Weights of a small mixture-of-experts language model, trained from scratch on English Wikipedia: 16 experts in each of 13 layers.
Below are experts of layer 5 (counted from 0) of a mixture-of-experts language model. Rows are named router (the router's row for the expert), up (a neuron's input weights, with its number) and show model dimensions 0-191. Each number is 500 + 50 x the weight over its row's rms, rounded and kept within 0 to 999. Numbers have three digits each.
Before each expert's rows: "mostly gets" lists some tokens that are sent to it at least half of the time. This comes from a sample of Wikipedia text that the model never trained on.

# expert 12
mostly gets: "The", " The", " the", " such", " JPL", " MPC"
router:454571500523573409440571565462482473546458561397580575511525524443540492493521593480510494602443543438451539422476450459487514546539482484471537531411545515501481508496565472490587493513478505568534563414497535561509530468551542513570526480546418451501520517521515472456353541442496381411545429555577498547435541519526550578442509412461583519501537508508578597506470419552448457558408461487395444518511423466541490467523445416477468504466448479539475439459485469448488479601515532506446558461505474489578486557574421509524454450438469472570498504504411542494504428468538430524
up0:538504556528460406486493516459431450467582490454535499430538514434555435452459540469475412540430558508509506525506418497486473436534451505469461488524443492584544489525559502447499498519593511511481523419451508462448512478541504520489500533447465500524360563567497493535512515470534481523548528547624538547374465471418582545451484478526462556558478598546546494526553497498477478557475516394456522432635527517497478459600558537542477405518480454456560488621430542485563565426519603445443587535397488443463538505570369475511493467489440464487615521492494526550485469487527553536
up1:499608533418446559491469519472466490470535456468597534502481531400399443507521512416461453521470562469504498510496467487455514449583462456447547462451460613417485520517544568467492559466610544447501486526504593547465451508460557443481435481522434469521495477579511527598490513410490435577553614510510469513404492444489572504385529560566516510428573374440532568589498490525482458538533441466538386573369507495465458515494467416561471559500461468558499460478485547521567517491477456467550451491445480461548567551505475509569436462534588525531503494447549528460516442560497537533
up2:457444418434464536463384546488445475548552469469514533497482498536495513520479438455562439541520483488450483498527369472493590481562545429485607455504474502458484531481527576440490488481507496502486513540499551488538493473543494603544504441549423567537473479539559441573518472541538528578511477546624431476524547466541508493559544500432502482523553472466496444541663482511425480436435584566508450480509505440412485546419521484552494485522503612447455538507518563341517470481449492503622555493469467494448479424542455424556432563562558436528491521542461517584519370487570481475
up3:514554437513473538507505568496524559517427486524484554479486480465438538457531542433391546557461463469544499522576522470435411525564410521508525524510393488549564523497497483512613456458591467536433484512512452505568595487542542473569470517469499425564466483561487497621502517451540466527534593513517450491559489509471593533482543453453620504369622503494437505536474437515539479645499474566463521570458450512419521397481472465489541475505537502561469496496488478495588425514411482544534439441440413377427481586482514419391508463478520514543521488478510442567516504525501500486

# expert 1
mostly gets: "In", " In", " Game", "See", " against", " Preced"
router:501500482577440503444495547544465519575555450483547438453491547448474473558620515425466509449430460510493450455489543497506548427557524448504457555437545539456575464480562500554506446528547496484430467486442437591438599519446513586385460522514525464561574463426550510560517531436488514528509536552554403475529492527487543526517553422536451594514536556515553492451494548557457505484472454456491474583521476465549546444374521474517451499542495414531468380516449442488463518495474352464542570563479456513529588547517569515567438469534498405612472469426467422564506488582570476525
up0:474365432588529480518524503509472470496592503489494456409420559396578509468476519555465488513546443407490603455484532547511517480523445478451465576561532512462600473385549528518545523538461461478507586535497520499503546511589517475535500481507471486475474479540439518459550421422451463481459550542613409504570441536438568476546515529513503547416392604445502438518551454519497517580475457440476563418596559499461524407506484526572532468513528397601466541572508558394551558530403523489455488445528477544538523475502447520509476476516394535539511565519460502507423537492515524527
up1:515503457438513491499498553539513465506545395544501586522549506470441539451493504540498431431510461563522476461495460499420489532453434482466559541515488489445509432576513562539398470521534534540522514509468549561504503588592567510590506477542487502465460503425469565609413498391449507483410509517579492471393462522502436569443460480405487502446475436444484548391561501482470454514495491473421496647418526497531411540405456532542489555565453399628539549428453453599536582530462477456456585512502454461555494515484518418498546482525527498470461545514569542566536454522508570519
up2:474508508470534510484514506560377486486441432459542549495497469540485571485530419470538469538399534507462459441474581489527519468540512407426514461490476572539538534509428497472472623486487496522526536536450603507524491436475546419547445524534471498599465519633554454599485521429555524525440553533618459548550464570502572499610516453473475499475576422455500474477454496542449493477480565498498495458517443480436499474460457565565531425548512566539423460380458506528582580523419516527594437589468507447428516444511439471499442513555452484552435513453427539488524452572611467448
up3:570524456573497565497595486469460468604456486466575495519592543467465548592469479463431457460440452476445531502468522451452562473502469513494582586487522508495473513522502514596599471477540562442452499495465516506479575382560568491513532498505445414561472623496423505583499492516608485489515509547531513493508521458455515518449515456486588472567462503511412451491416472469518530570494373511513530506501466408422416462504495465499491441497524455555469484545472552468539493445400490621554469538425436445449601379522532493581560489537492462455526422564545473565444440590489515535

# expert 0
mostly gets: " H", " *", " ?", " Ne", " itself", " MPC"
router:442553510547600416421602576483484445533470519422530595454500537430536512496543493493487487441428507462427512448485482466488576559464527476467504450432549483435536473544550424499575433486495480624518540412478566518488538425528534488467468472533412453477479485501469563432493538423468423488488506566576464659449544501527571548444484435502498491515529565469543608501491445577446404571440445534431435550452481529544471493509492386381488531530490500541505478445529477442504549437504485486454561420539496490531530540535462515559443436474465491492574566531437570452449470448590452448
up0:505419467473397496420501613521491497563489520444579542477497524492534452573470528463509491537459457498508451571503505515530471469485418475515563475493494481515498512489460514495489618516557513493495524442447496497458530457513510463528592558452533471630447556489503626543451485438497534546474415552607525548539484503421558562461416452373486646412466582481537451627494508519472605537471449503471523408539547483483539417537523492485490377535499460522480481536537460456537588404510609493485489407583432477513532490498489514472565484487497493433521550444480528499469588450414454524
up1:523489503520512553517438491477517484489503455582467375487540472575442470432596440558571421465503510530418513495489501476530531570450531455584506530449557604520446509470539579489535501434502383481429488408544433525333522586512522503529404474472528407401497536525465527489537480464477447470473526540533478549399518511539521621501425402456483527512445474463483605430506551550402518526521493489465527535508480501587455464462528529544552484551457529473504375442455476512495490571557471515534546438551542457465483568448564477506489593460598533570551461451532545486548451557460478501
up2:520409441409496462534433524531495484534469506472503571558483543441512489496584465483554478443521544493523488467501525419476449455561552535419460482534578560469479504482465580510484591511510486509556445475518575475520444381531559538472529455476546372459513503529549495531615531450509453440418501632531400490508529463492529436588559415431542440668582491453561535452542445507465404439515507479487462612431536523448483495443429507502483443431530561457485442518454522481566522483472511550547517505470518501575535484486526504548487499503604456483574503525541612440489445558557443422
up3:530513449467478425469464523498462497470459396517526494538502560533485537481513545463504507503447361487486559495498453508476512546475538448576544554459461413514567491574532572597515557434520478460512485471423473572569554457606506472589490486508533418428528461531532614486587447461479574568503532574540527484435472529466530476537501405482552536505489423521471573558495484471480404452425498502496476552468524490526475571425513489455518466534546436617459487508416400552636419523473455522477503486475617464458531530564455475574462475397367536468452480497535510554440532565565470562